config = dict(
    d_model=224,
    experts_per_token=1,
    d_shared_expert=0,
    moe_layers=[2, 3, 4, 5, 6, 7],
    router_score='softmax',
    normalize_top_k=False,
    routed_scale=8.0,
    router_z_loss=0.0001,
    lr_router=0.000613,
    optimizer='muon_variant',
    lr=0.00085,
    train_tokens=656600000,
)
Below are experts of layer 5 (counted from 0) of a mixture-of-experts language model. Rows are named router (the router's row for the expert) and show model dimensions 0-223. Each number is 128 + 24 x the weight over its row's rms, rounded and kept within 0 to 255.
After each expert's rows: "comes before" lists some tokens at least twice as common just after its tokens as in all text. This comes from a sample of Wikipedia text that the model never trained on. Tokens count by the router's weight.

# expert 21
router [124 140 181 137 106 105 132 143 109 107 154 107 109 113 127 126 128  79 129 131 124 114  89 121 126  93 134 117 109 108 101 138  72 129 153 127 162 108 136 151 134 144 108 172  77 101 121 122 178 101 126 137 127 129 151 125 130  98 119 151 106 120 138 151 137 103 129 174 160 132 132 123  96 118 101 163 105 109 127 117 184 121 173 124 100 138 133 113 113 134 100 148 145 124 100 121  78 168  97 134 144 112 145 109 115 132 113 114 147 158 161 140 128 111 198 122 136  91 118 106 104 164 150 103  81 129 152  77  74 134 121  90 139 145 148 121 120 137 111  70 155  91 130 115 170 151 128 141 120 122 134 108 125  82 122 118 144 116 102 151  93 151 136 108 191 131 151 115 138 165 138 121  92 146  91 170 103 150  79 167 114 123 155 130 109 130 127 119  94 139 124  89 125 115  86  99 136 131 121 149 130 115 116 102 151 121 133 131 159 172 119 104 168  96 115 110 137 111 133 121 126 108  96 114]
comes before: " of", " was", "'s", ",", " is", "."

# expert 55
router [144 122 171 107 117  93 120 147  94 135 134 120 112 132 125 121 123 137 134 113 118 107 100 171 113 101 114 149 116 122 139 148  73 140 158  91 137 128 108 155 120 124 101 222 103  88  92 123 139 129 142 126  85 147 139 100 114  91 114 135 128 107 158 156 146 106 123 147 182 133  96 144  89 113 102 145 123 119 135 130 164 101 162 111  30 172 134 133 125 129 106 160 124 118  91  77  83 156 145 144 135 106 157 120 133 122 103 113 124 133 130 168 140 122 137 124 109 115 109 136  76 143 133 110  86 119 108 131 115 115 143 130 147 133 113 140 148 161  88 116 157 100  84  72 147 136 121 125 125 112  99 134 132 112 136 133 120 146  95 149 112 110 136 154 129 121 172 141 136 128 122 154  86 142 100 159 105 164 110 107  84 117 161  94 128  95 126 122 141 127 127 101 125 115 119 114 136 109 119 131 146 110 107 151 149 131 147 124 204 148 115 133 157 107 154 131  85 133 100 137 131 114 127 111]
comes before: " ", " \"", " UTC", "00", " (", " A"

# expert 51
router [138 114 162 122 138 137 117 124 106 156 165 113 134 109 122 126 124 125 125 148 107 122  99 149 110  88  75 130 111  90 126 155 116 118 151 112 140 105  97 173 131 159 132 155 123 102 106 114 167 124 146  95 149 122 122  91 125 125 114 150 118 111 125 119 150 119 140 148 187 146 143 126 128  78 100 135 101 135 142 127 136 137 202 108  70 124 123 130 131 122 114 109 121  79 104  76  93 111 128 132 139  87 162 102 132 109 109 134 155 129 150 167 133 151 135 122 120 110 112 131 107 125 139  88 114 141 149  79 107 129  94  94 146 121 106 132 123 118 116 100 136 118 115 121 162 137 114 128  97 148 103 104 133  96 128 148 129 103  52 154 114 124 131 128 136 134 147 107 133 164 107 145  65 139 134 212 111 125  72 163  97  98 184 110 112 119 112 123 116 125 134 106 106 135  74 103 127  98 116 124 133 135 128 144 202 146 159 125 127 139 148 136 162 120 127 129 147 111 124 137 116  88 120 117]
comes before: ".", "%", "′", "°N", "″N", "°"

# expert 23
router [134 117 141 119 117 144 114 134  97 114 137  79 133 137 101 110 117  92 124 135 119 122 107 152 126  92 135 134 117 124  90 174 111 142 172 102 168 117 121 173 126 149 129 181  89  71 135 136 151 124 112 124  99 138 128 117 112 100 126 167 101 150 160 136 164 103 108 153 196 140 130 155 105 124  58 164 115 122 118 116 173 100 159 105  84 144  93 132 120 115 126 115 110  89  94 111  89 121  92 129 146  89 121 148 143 113 118 106  95 144 138 148 144 116 133 130 155 110 118 121  75 135 172 109 126 147 145  95 112 113 146 139 138 142 108 125 180 158  96 112 158 124 105  50 148 140 141 121 108 108  73  91 106 109 126 149 124 118  92 120 117 141 142 149 169 140 168 106 135 181 129 127  91 127 107 161 118 149 106 160 128 132 133 119 115 133 141 119 116 124  91 109 117 135  97  95 145 112 138 176 114 120 109 129 169 116 148 132 165 132 118 137 124 133 146 136 104 103 123 118 142 111 143 123]
comes before: " a", " an", " the", " been", " also", " used"

# expert 6
router [122 146 128 119 154 117 127 132 122 121 153 118 125 121 112 148 128 108 140 117 112 106 105 117  92 102 109 110 121 113 155 152 104 122 152  95 138 112 111 130 131 152 124 185 104 115 115 122 118 150 129 108  90 129 125 117 108 113 120 136 111 136 141 163 173 108 143 158 151 143 125 139 108 102  89 152 110  74 148 136 174 117 148  96  60 158 100 149 114 139 120 157 131  78  62 105  61 122 137 122 110 101 127 108 140 118 122 128 110 143 166 176 148 117 151 117  93  97  94 156 106 147 187  95  93 128 128  94 133 136 113 125 154 114 101 154 145 142  82 112 191 114 100  97 163 115 135 115 105 124 141 134 125  95 111 138 122 135 126 130 112 113 112 143 192 134 166 117 119 132 134 175 119 148 106 190 126 182 112 149  85  93 167 114 124 112 145 113 118 146 127 108 100 112  85 105 135 140 105 154 138 131 128 132 177 133 163 138 161 131 164 110 128 125 135 146 105 134 104 145 142 109 131 139]
comes before: " ", " —;", " A", " H", " D", " L"

# expert 42
router [119 141 132 136 149 139 118 134 133 112 138 102 114 119 126 128 138  97 139 130 125  83  90 130 112 104 124 129 112  97 125 163  87 108 159 119 126 132 116 174 121 156 103 127 112  83 139 118 163 154 136  94 105 158 152 109 106 116 120 136 132 120 140 152 150 126 137 168 137 172 130 141  99  97 108 148 133 106 129 110 131 107 193 114  57 129 114 142 137  99 122 132 131 109 131  76 113 132 149 113 123  99 150 120 155 111 112 134 110 135 191 139 133 144 152 121 114  92  93 138 109 144 131 115 121 150 120  67  90 129 122 126 167 104 116 118 151 125 110 106 148  81 132  83 124 149 107 138 118 129  98 119 115  90 137 148 135 128  24 118 134 135 142 134 152 152 141 108 160 173 141 109 107 139  87 191 112 145  90 152 109 106 174 118 128 140 127 102  99 126 112  91  92 126  66 113 144 136 114 139 125 132 109 134 145 145 141 137 197 133 116 120 136 118 142 130 113 123 135 134 152  73 105 106]
comes before: "1", "2", "3", "4", "10", "12"

# expert 30
router [124 116 151 128 141 105  98 140 100 122 127 111 134 122 115 121 139 125 124 131 130 115 112 145  96 123 120 143  91  94 115 154 121 112 182 122 140  97  89 146 147 137 142 241  87 116 145 112 130 135 121 116 104 130 144 123 110 120 130 134 128 149 162 152 171 129 141 169 170 154 130 123 124  88  62 152 141 130 144 103 165 133 154  98  76 146 109 126 134 134  89 151 122  77  81 109  88 146 107 124 136  75 139 139 136 115 123 110 173 140 179 194 150 134 180 121 127 121  95 157  95 142 147 117  83 144 136  84  88 120 121 153 156 118 106 134 128 127  99 101 205 105  95  99 131 128 128 140 113 138 124 100 128  77 145 150 117 124 120 115 122 110 132 133 168 140 134 134 150 143 125 157 114 143 120 154 124 168 134 160  95 118 131 117 119 130 134 111 106 109 128  75 114 138 146 117 132 149 116 137 145 126 104 127 160 129 149 113 167 139 115 125 138 116 136 123 144 128 104 151 136 120 117 105]
comes before: " and", " ", " he", " which", " the", " but"

# expert 32
router [144 116 175 114 141 122 112 124 105 111 138 127 140  97 139 152 135 107 127 130 129 102  79 150 108 128 110 163 119 129 126 160 100 137 178 111 132 133  98 161 138 153 133 177 114  85 104 117 135 137 139 117 108 151 136 108  91 103 124 132 113 142 113 146 179 108 120 141 167 173 111 121 103 110 131 128 110  73 148 111 138 131 174  74  66 116 126 123 143 162 128 129 138  75  79  92  66 127 126 122 123 118 133 123 127 135 104 115 155 154 166 168 171 104 188 121 126  99 118 164  95 144 181 124 104 138 156 120  87 140 128 119 159 122 111 126 153 130 116 122 176  96 133  84 125 127 124 147 108 165 110 128 118  99 117 118 127 118  62 163 123 136 148 144 181 141 154 102 156 121 128 160 108 131  76 177 123 165 114 151  95 136 153 133 122 106 144  95 122 142 117 110  89 117 111 115 140 127 111 150 126 133 139 151 149 145 155 104 139 139 148 110 136 141 134 139 118 141 129 145 150 113 106 105]
comes before: "-", "|", "The", "===", "In", "   "

# expert 38
router [139 137 164 131 156 122 108 143  82 128 181  95  99 154 124 131 118 109 124 108 122 112 103 117 104 126  99 151 110  75 106 171 101 126 177 113 162 111 103 171 143 136 117 159 108 120 119 110 127 153 159 110 115 144 108 128  92 118 104 127 120 121 141 180 126 115 135 170 155 164 131 124  98 122 103 173 125 101 125  99 136  93 151 104  32 134 103 136 131 109  87 135 118  90  66 110 101 118 125 126 138  96 113 113 131 122 100 110 116 142 143 176 147 118 185 117 109 107 114 129  99 148 164 125 104 137 149 120 112 131 102 144 154 137 108 141 141 121  86 115 122  95 123  65 171 117 123 146 126 145 108 135 128 106 115 139 128 106 125 146 136 111 141 137 164 133 122 131 132 138 128 158 123 128 100 255 118 152 113 126 111 106 139 112 130 109 134 102  89 146 111  86  99 126 124  97 132 129 120 150 142 142  94 115 139 141 122 117 135 138 112 124 124 117 140 131 114 141 114 124 134 110 140 136]
comes before: " ", " —", " L", " +", " −", " W"

# expert 17
router [118 123 149 124 171 122 104 136 119 115 148  93 122 115 106 155 146 113 149 115 112  80 112 147 117  89 108 134 117 104  95 147  98 115 161  97 137  99  99 157 116 137 127 167 103  99 127 106 143 159 136 108 114 141 126 117  92 109 123 139 108 128 140 166 161 106 137 160 161 150 112 121 107 106  95 160 118 107 141 128 158 108 165 110  92 140 119 136 105 108 103 145 115  79  90  77  93 140 133 109 100 101 137  99 127  99 120 127 129 152 182 159 145 121 146 138 132 102 104 163 101 146 173 113  98 148 135  99  82 133 105 126 159 117  94 134 161 136  90 101 173 110 111 102 148 134 132  95  96 130  98 102 120  94 113 148 124 125  93 160 136 151 132 141 161 136 156 111 162 152 140 148  87 155  98 174  95 179  96 144 101 105 155  98 150  94 150  95  89 125 116  98  97 129  93 122 146 120 100 157 167 148 101 124 166 151 155 142 162 147 141 107 151 124 151 119 139 123 114 141 149 101 122 120]
comes before: "20", " ", "19", " |", "–", " /"

# expert 13
router [130 126 128 124 163 130 139 138 132 140 135 112 145 118 119 143 131  88 120 124 121 105  68 161 101 131  93 151 104  66 115 140 105 115 153 123 155 104  85 178  97 163 127 166  82 104 154 129 165 129 117  96 128 150 133 146 103  94 109 158 136 145 156 173 170 109 130 156 134 169  93 119  89 100 101 165 112  83 145 138 145 110 160 117  97 156 140 134 136 140  76 124  97  82 117  82  77 113 121 114 120 117 128 137 128 117 120 122 150 149 157 176 164 141 161 129 131 132  84 164  77 158 159 129 117 135 143  91  93 144 100 142 162 107 124 145 173 128  91  92 164 124 134  65 140 133 127 123 107 152 124 125 102  94 121 131 122  97  72 164 132 134 143 123 139 131 147 120 115 128 122 134  69 133  83 181 131 155 116 144 112 149 143 123 135 113 109 108 122 131 145 103 101 127 103 127 156 122 104 157 142 122 120 140 145 137 146 139 158 144 121 124 144 137 142 120 119 132 132 147 138 118 135 119]
comes before: "19", "20", "born", "S", "C", "M"

# expert 15
router [142 104 167 110 166 128 108 175  87 117 141  90 116 142 131 133 143 108 118 117 102 110  79 158 114 128 142 121 107 111  84 170 123 125 157 106 130  95  96 163 148 134 131 160  83  75 144 124 187 152 158 129 108 153 148 130 122 115 117 153 108 117 132 148 170 104 158 178 173 136 122 120 108 122  86 130 121 110 138  95 174 119 157  97  94 139 132 140 139 124 103 110 116  76 107 117  65 115 121 122 142 138 122 117 151 138 129 102 106 119 156 151 169 111 155 106 138 112 127 142 108 125 149 115 121 126 158  95 144 124  88 119 136 108 124 131 162 134 120  95 197 111 105  75 158 142 120 123 128 122  76  97 135 118 127 133 134 101 112 130 132 116 131 133 188 139 130 142 127 136 117 165  93 131 104 116 137 130  90 110 133 121 174  95 136 117 134 106  92 124 117  80  66 148 119 135 132 121 139 169 138 131  95 129 142 155 138 143 181 118 127 122 174 124 140 112 111 117 114 100 141 110 124 121]
comes before: " the", " a", " his", " her", " their", " an"

# expert 63
router [122 136 157 113 156 123 125 141 117 123 139 137 106 130 138 139 115  88 150 109 108  79  97 146  90 100 116 155 122  79 121 164  98 119 155 123 128 102 101 176 139 135 124 229 117  95 125 125 136 121 119  90 132 143 128 101 118 149 101 139 117 132 121 180 151 111 136 151 156 135 119 124  99 154 109 140 145  82 150 103 141 132 146 119  28 156 113 145 128 123 114 160 102 112  72 121 137 131 145 113 125  79 123 133 111 146 115 104 120 133 144 196 131 121 136 122  93 114 133 131 105 138 174 152 117 135 113 123 102 128  93 127 170 120 147 125 164 102  56 100 137 106 107  88 126 116 114 134 126 147 125 133  91  84 121 129 124 106  98 126 144 122 115 135 135 130 144  96 191 142 124 139 114 141  97 162 117 131 112 151 115 129 161 112 146 117 122 126 100 151 114 101  73 131 119 125 134 123  94 146 111 118 128 125 164 133 147 134 153 123 116 108 163 124 144 125 107 105  96 126 165 130 112  93]
comes before: " ", " •", " Born", " Country", " Coordinates", " Win"

# expert 62
router [128 172 143  84 125 131 123 131 103 116 157 105 128 128 135 151 129 112 101 147 123 109  83 126 156 116 124  97 136 128 124 136  94 139 158 123 175 125 117 147 126 143 123 208  89  77 136 124 182 147 136 116 131 139 167 148 104 112 108 129  91 114 117 139 136 114 107 175 155 131 114 120  70 120 127 190 130  89 142 111 165  85 172  91 113 121  90 134 123 140 110 136 130 111  75  99 119 153 123 109 139  86 140 145  98 131 139 129 137 116 140 133 144 126 168 117 119 109 126 142 123 125 146  87  90 128 157  90 102 111 114  93 126 115 128 112 136 135 109 117 153 117 103  86 154 140 123 125 148 132 120  79 105  98 111 152 144 111 103 158 131 162 116 150 193 134 146  98 126 171 125 147  56 117  71 170 112 131  95 136 116 143 137 142  92 149 150 124  98 120 131  88 118 109  65 126 147 152 118 157 143 118 115 122 144 110 161 131 154 143 132 137 131 122 120 119 140 130 108 125 147 124 105 111]
comes before: " to", " that", " in", " of", ",", " as"

# expert 33
router [143 122 137 132 163 105 141 153 108 105 139  94 130 108 127 127 132 127 141 113 116 113 108 155 145 122 102 155 121  74 141 143  72 128 145  93 122 128 101 159 117 142 114 146 121 115 139 101 161 135 119 130 115 150 141 150 114  87 129 135 128 151 143 162 142 129 152 164 133 159 121 117  90 124 122 143 110 119 150 115 128  92 195  99  72 146 112 147 127 141 117 148 137 111 125 112 109 118 146 115 125  98 158 135 129 111 106 132 152 127 159 169 127 117 166 138 100 116 103 147 115 133 147 131 117 148 124  61 114 132 122 148 134 135 120 148 177 112  89  78 199  87 126  64 129 145 126 146  97  99  92 137 112 121 143 123 129 139  87 125 125 105 118 118 151 134 125 128 202 143 115 135  65 138 125 188 126 139  94 137 105 126 174 115 131  94 131  93  85 152 123 109  91 144  61 129 169 137  99 154 111 136 120 132 149 154 136 125 176 141 126 114 155 128 141 138  97 148 127 137 156  99 104 109]
comes before: "0", "1", "20", "2", "19", "3"

# expert 2
router [117 125 148 124 170 121 104 138 121 116 148  92 124 114 105 155 147 112 148 115 111  80 111 148 116  90 110 134 119 104  97 148  95 116 157  97 138  97  97 156 117 137 126 166 104 100 127 108 144 157 138 110 116 140 128 114  91 109 123 139 108 128 141 165 161 107 136 160 161 150 110 123 107 107  95 159 117 108 140 128 158 108 159 107  93 140 119 136 105 106 101 147 115  79  92  78  93 139 134 109  98 102 137 100 129  99 119 128 132 152 180 159 146 122 146 137 131 101 103 164  99 146 173 114  98 150 134  98  81 134 105 125 159 115  94 134 162 138  90 100 173 107 110 101 150 134 132  97  95 129  97 101 121  95 114 149 123 125  96 159 135 146 131 141 162 137 156 111 162 152 140 150  87 157  98 174  94 180  98 143 102 106 156  99 152  94 150  95  89 124 115  98  98 129  91 123 146 122  98 157 169 149 103 123 165 152 156 142 161 146 141 107 151 123 152 117 138 123 114 140 148 101 125 121]
comes before: ".", "19", " +", ")", " −", "18"

# expert 12
router [126 117 115 143 147 108 136 149 106 103 180 122 116 110 147 135 136 123 142 152  91  97 101 134 136 129 114 152 146 112  82 144 115 130 153 127 114  80 108 138 135 122 127 175 120 122 117 108 164 156 155 117 100 157 123  93 101  99 126 130 142 139 163 191 138 157 158 165 140 153 127 150 107 112  71 172 152  95 116  92 169 108 174  98  87 131 105 127 148 126  87 123 144 114 121 103  77 163 137  94 160  81 130 115 140 130 105 136 153 132 128 141 134 127 168 124 150 106 105 135  91 136 168 119  89 140 115  73 111 110  94 129 177 127 108 129 145 165 129  86 133 108 117 115 135 141 145 111  89 140 129  96  91 113 130 149 119  88  63 140 136 118 127 130 163 128 121 150 153 148 167 131 123 111 110 184 108 120 106 140 134 100 157 124 114 111 144 100 140 108 109 102  89 150  98 100 166 120 117 133 121 122 118 108 152 165 137 122 148 160 134 107 170 146 137 122 118 130 135 156 166  99 128 140]
comes before: " |", ",", " City", " Town", " State", " ("

# expert 35
router [130 119 152  98 170 122  97 159 104 117 148  86 115 121 116  99 114 114 122 141 144 130  96 108 133 113 105 112 119 126 126 184 104 108 167  93 151 140 102 135 112 134 126 183  92  89 147 133 189 151 151  92  98 151 123 146 109  82 131 132 109 132 137 122 117 138 144 174 181 144 107 106  71 105  64 157 101 132 130 137 160 111 176  82  81 121 139 136 145  98 115 110 112 139 102  91 103 168 104 125 121 104 150 126 106 127  87 138 158 142 148 124 144 135 132 118 124 105 122 121 104 124 155 116  87 122 148  88 119 147 144 120 138 121  94 137 141 133 117 115 136 101 123  82 158 128 153 127 124 118 106 110  85 130 108 138 125 112  98 163 134 170 119 147 159 155 162  99 154 139 127 135  96 109 126 138 114 127  94 143 152 107 172  91 118 121 111 106 134 109 136  89 109 149  96 103 179 129 115 131 116 130 115 118 182 133 113 122 133 164 103 122 149  98 137 148 158 101 139 166 132  83 134 110]
comes before: " ", " population", " age", " were", " votes", " average"

# expert 25
router [119 140 159 113 152 130 130 150 118 116 152  83 103 111 110 144 112 107 110 112 111 143 102 121 158 103 101 146 133 102 114 167  98 125 174 120 145  81 121 165 157 134 131 160  85 102 133 103 176 109 134 101  93 166 157 116 115 125 133 152 115 119 165 148 137 129 125 147 207 153 105 104 106 156  48 162 131 119 146 156 130  96 163 105 101 121  97 140 124 132  79 115 114  77  97 114 104 151 113 117 158 103 134 138 123 121 114 115 160 162 151 167 167 136 148 124 141 139 101 135 107 152 151 115 110 121 153  88 125 115 143 114 148 107 141 119 136 121  80 123 145 115 145 106 125 128 155 116 139 126  73 104  89 133 120 131 118 112 105 153 115 131 126 143 196 135 152 121 115 148 129 128  82 117  82 164 113 149  71 124 126 147 121 131 145 140 162 101 139 163 150  86 122 107 129 119 130 120 103 132 155 139  87 128 133 162 143 125 142 138 112 143 150  90 134 109 163 109 149  97 128  95 110 137]
comes before: " he", " was", " is", " they", " are", " the"

# expert 50
router [149 141 153 135 143 114 113 137 129 108 150 110 121 122 129 120 118 122 145 136 131  91 100 108 132 104 139 145 116  94 114 140 120 120 139 148 138  84  98 132 112 162 122 151  65 127 121 100 172 157 134  89 116 144 139 118  94  78 109 153 120 126 147 132 158 148 147 156 137 139 124 149  74 139 125 171 119  81 123  99 177 130 173 111  91 162 134 120 110  92  93 125 131 122  89 114 116 164  94  86 121 107 132 114 145 134 115 147 150 134 142 172 129 141 188 116 120 110 115 142 104 144 133  90 118 149 117  61 117 109 114 108 154 136 125 131 185 159 131 109 142 111  98 119 151 131 156 120  91 142  96 100 126  85 127 106 126  75 103 142 101 106 126 124 177 155 122 160 158 161 139 119 100 124 119 174 123 130  90 128 114 105 142 118 130 121 135  84 133 144 108  96 129 114  88 117 144 146 120 160  97 139 102 148 196 138 113 115 156 177 139  95 172 130 131 110 136 121 109 133 166 101 132 130]
comes before: " War", ",", " School", " of", "'s", " Corps"

# expert 59
router [116 125 148 124 168 120 103 137 121 113 147  91 124 114 104 155 146 110 147 116 109  78 111 147 117  89 108 133 120 104  96 148  96 114 158  97 136  98  96 157 119 138 126 167 103 100 128 108 144 159 136 110 117 139 126 112  93 109 123 138 103 128 141 166 161 105 137 160 159 148 111 121 107 107  95 159 117 110 143 128 159 107 157 108  92 142 119 135 105 104 100 145 114  79  93  76  93 140 136 113 100 102 138  99 125  99 118 129 132 153 181 158 145 121 148 139 130 101 104 163  99 144 173 112  99 149 135  98  82 135 104 127 161 115  92 134 163 136  91 101 172 109 111 101 149 135 132  98  96 131  97 102 121  95 113 148 123 126  96 159 136 151 131 142 161 136 155 113 162 152 141 150  86 154  98 174  94 180  98 140 102 106 156 100 150  94 148  94  88 124 118  97  96 129  91 123 149 119  98 157 168 148 102 124 167 150 156 140 160 148 142 108 150 124 151 118 139 122 115 138 148 102 125 120]
comes before: " |", " .", " +", " place", " DF", " University"

# expert 46
router [126 142 143 120 147 150 113 119 105 123 180  86 113 147 158 142 129  99  98 133 128  97  72 126 105  77 148 123 119 134  83 119  91 112 138 138 153 124 133 155 111 152 103 154  86 104 127 100 218 124 159 102 108 123 146  90  75 105 112 131 115 165 135 122 154 141 146 157 163 136 123 137  74 116 111 155 148 129 123 146 191 103 188 114  87 128 103 125 104 137  82 120 127  97  97 120 106 165 127 116 140 112 154 148 116 135 115 127 147 135 174 124 119  99 147 136 138 106 128 119 132 123 133  95 102 121 138  66  82 109 130 112 165 122 142 135 144 114 103  85 157 116 108 106 171 112 100 119 114 130 117 125 123  80 122 168  92 132  75 160 142 132 127 119 174 135 131 124 125 162 137 124 115 133 101 146 131 142 118 133 110  89 146 146 142 114 131 119  88 120 112 106 100 156  91 124 131 144 114 140 144 125 115 142 142 161 114 143 152 119 144 100 119 127 123  84 137 108 116 138 157  98  96 135]
comes before: "ed", "ing", "ation", " of", "ment", "ions"

# expert 53
router [132 119 173 109 150 119 118 146 102 106 178  89 141 131 149 127 146 113 125 101 120 120 105 156 102 108 115 122 124 102 101 172 116 129 155  94 142 127  86 186 137 132 123 216  89  86 134 141 157 150 149 120 126 116 128 133  92 128 139 132 108 135 128 156 157 136 143 153 170 124  92 126 103 125  72 157 125 119 136  98 161 122 149  97 100 136 101 157 135 104 113 111  98 107 107 120  88 119 129 108 150 129 124 134 159 118 113 120 132 117 156 137 179  99 151 124 132  98 108 140 120 122 155 133 134 137 140 101  83 134 102 106 149 131 122 126 165 135 131  96 192 122 124  73 147 128 130 117 127 123  83 107 126 119 132 142 136 123 111 131 131 136 120 142 174 143 134 151 159 153 127 167  57 121 123 119 122 129  61 113 120 121 134  96 154 120 125 134  84 127 118  77  86 144 129 113 156 149 117 151 147 133 121 111 143 119 147 121 214 153 107 127 161 120 127 114 158 116 134 130 142  89 116 117]
comes before: " the", " ", " a", " his", " this", " June"

# expert 34
router [113 119 158 117 137 130 111 149 107 126 145 113 109 141 106 116 126 112 110 139 132 105 109 127 121 108 123 143 123  77 135 152  87 117 160 108 172 101 104 162 124 118 108 143 109 100 119 114 168 128 129 118 129 124 134 114 121 103 132 140 125 137 150 160 150 148 134 149 156 154 109 129  96 122  50 137 127 101 117 106 134 123 181 101  42 116 111 133 123 126 104 129 135 117  85 101 111 119  96 115 133 132 144 122 118 149 107 131 132 123 153 183 160 122 149 121  99 131 133 123  84 124 141 137  95 119 154  94  98 115 118 122 151 117 120 155 152 150  94 114 183 121 108  96 170 149 148 127 107 136 106 117  98 109 134 157 145 107  23 152 117 145 131 152 147 121 145 141 145 159 141 133  78 134 120 227 125 135 115 156 107 108 171 134 130 113 137  88 104 135 141 127 133 129  71 132 163 116 114 173 113 140  78 119 172 125 136 120 133 136 132 121 137 126 145 129 125 125 134 151 157 106 141 134]
comes before: " |", ".", ";", "–", " |\n", "%"

# expert 10
router [150 155 136 119 154 125 121 160 117 129 132  89 131 145 127 130 141  84 119 119 120 102  68 149 132  88 134 125 127 144  80 162  96 132 155 118 153 121 117 145 123 115 112 192  86  78 149 137 166 158 150 136  98 130 152 140 134 136 103 142  95 123 115 134 153 124 138 187 168 141 101 119  75 107 116 151 103 102 133 115 182  79 164 101 113 121 112 134 105 140  99 139 118 102  87 101 116 150 114 122 142 117 163 124 137 121 121 127 148 129 160 145 167 143 156 117 146 117 122 122 105 120 141  94 127 123 141  97  87 109 119 102 137 136 121 114 164 119  98  90 160  99  96  97 163 153 128 128 134 105  86  95 111  90 129 164 145 109 111 163 152 152 122 151 159 132 124 128 144 148 128 133  42 144  97 153 133 116 119 127 137 129 153 123 125 137 141 122  98 115 143  78  67 127  48  94 153 146 124 163 159 105 104 118 130 135 146 129 128 113 117 135 119 138 107 134 144 121 108 123 131 113 120 126]
comes before: " the", " a", " in", " by", " to", " his"

# expert 29
router [143 134 149 127 120 117 123 135 112 127 193  89 138 119 127 155 155 116 129 120 136 121 111 136 131  88 133 170  96  95 125 154  92 100 171 142 133 118 104 187  89 147 108 181  89 116 150 105 154 158 131 149  98 168 140 123 105 118 120 154 116 139 136 140 146 104 133 158 179 163 127 135  70 124 121 158 126 106 125 132 183 134 157 108  36 162 145 125 142 128 112 126 111 121 112  97  86 106 111 136 118 121 127 128 113 110 106 123 163 132 166 154 146 146 172 104 109 130  67 138  82 149 179 149 124 108 120 127 104 142 110 130 162 114  96 135 183 149 130 101 151 118 117  93 131 161 122 148 126 141 109 135 119 141  99 116 119 113 102 155 128  92 145 125 134 115 151 135 169 132 137 146 114 138  87 185 117 143  94 114 111 145 166 102 142 121 118 115 101 130 122 118  84 146 119 121 128 137 133 164 126 146 126 155 184 153 132  93 164 116 125 112 135 133 136 137 113 139 111 147 139 116 139 102]
comes before: "==", "===", "The", "In", "=", "See"

# expert 36
router [132 155 163  97 163 105 136 153  97 110 155 113 121 124 117 105 127 128 135 116 114  97  95 113 133  95 128 133 134  92  76 131 114 128 149 140 132 116 132 125 136 129 143 154  88 109 125 112 158 144 153 130 141 130 146  96 103  91 113 147 136 125 171 182 147 150 153 182 137 160 114 150  68 106 104 133 115 116 133 111 172 132 176 122 104 131  97 119 140 141 123 122 119 127 131 122 130 163 134  99 108 117 136 155 128 142  99 151 162 124 154 142 110 143 182 131 133  95 121 131 119 114 142 117 105 116 111  71 105 144 139  90 184 137 126 139 162 131 117  74 128  89 103  92 162 118 163 126  93 144 106 101 131  70 145 139 134 115  81 166 113 134 125 106 176 146 109 143 154 157 139 120  67 112  94 163 136 135  77 130 129 111 145 140  86  89 144  99 114 153 116  84  75 114  74 101 161 123 129 132 141 115 105 133 147 161 122 132 136 135 126 116 141 105 114 120 122 138 114 108 124  81 122 138]
comes before: " |", " League", "\n", " career", " Cup", " Championship"

# expert 16
router [116 126 150 121 169 121 100 137 122 115 148  92 123 115 106 155 145 114 147 113 110  79 110 147 119  89 109 135 116 103  96 147  97 116 157  97 138  96  98 156 118 138 127 167 104  99 128 106 143 159 135 109 115 142 126 114  92 110 125 139 106 128 141 165 161 104 137 159 160 150 112 119 107 108  97 159 118 109 141 128 158 106 160 109  91 141 117 135 104 104 101 144 114  81  93  78  94 138 135 111  99 102 138  98 127 100 118 131 133 151 181 157 145 123 148 140 132 102 104 163  99 142 173 115 100 151 136  98  81 135 104 124 160 116  94 135 162 136  88 102 173 109 110 103 149 135 129  95  96 133  99 100 123  94 115 147 123 127  96 161 133 147 133 142 161 137 156 112 161 151 142 151  87 156  97 172  95 180  97 143 100 104 157 100 152  93 150  95  89 124 117  98  99 128  90 123 147 123  99 157 166 149 102 122 166 150 159 141 163 147 142 106 149 122 154 119 137 123 113 140 147 102 127 121]
comes before: "|", ",", "19", " |\n", "0", " as"

# expert 26
router [129 152 158 124 123 120 100 149  81 128 151  87 122 117 123 132 143 117 107 137 108  93  82 124 140 109 128 139 125 107  96 160  75 105 151 150 137 100 109 145 105 134 105 177  98 131 125 115 174 157 169 117 137 110 142 118 110  91 116 120 153 153 122 141 169 111 121 162 162 130 143 117  96 104 126 152  89 110 134 132 186  97 165 113  93 132 130 105  90 155 117 130  90 110 114  91 118 136  96 132 130 116 144 139 127 122 103 122 152 125 156 126 103 156 194 122 115  98 101 121  90 127 148 108 112 124 135  63  78 109 135 128 144 135 149 118 144 139  98  78 163 118 120 110 144 159 137 136 108 118 113  88 144  90 135 142  91  98 111 135 140 138 126 115 147 124 140 135 133 153 100 155  74 123  76 170 122 117  91 145 130 135 135 124 125 142 127 116  82 164 107 119 134 122  80 101 117 122 119 169  96 103 103 119 179 153 131 125 166 128 142 104 164  99 117 102 146 131 139 145 124  70 126 111]
comes before: ":", "==\n", "\n", " ==\n", "==\n\n", " by"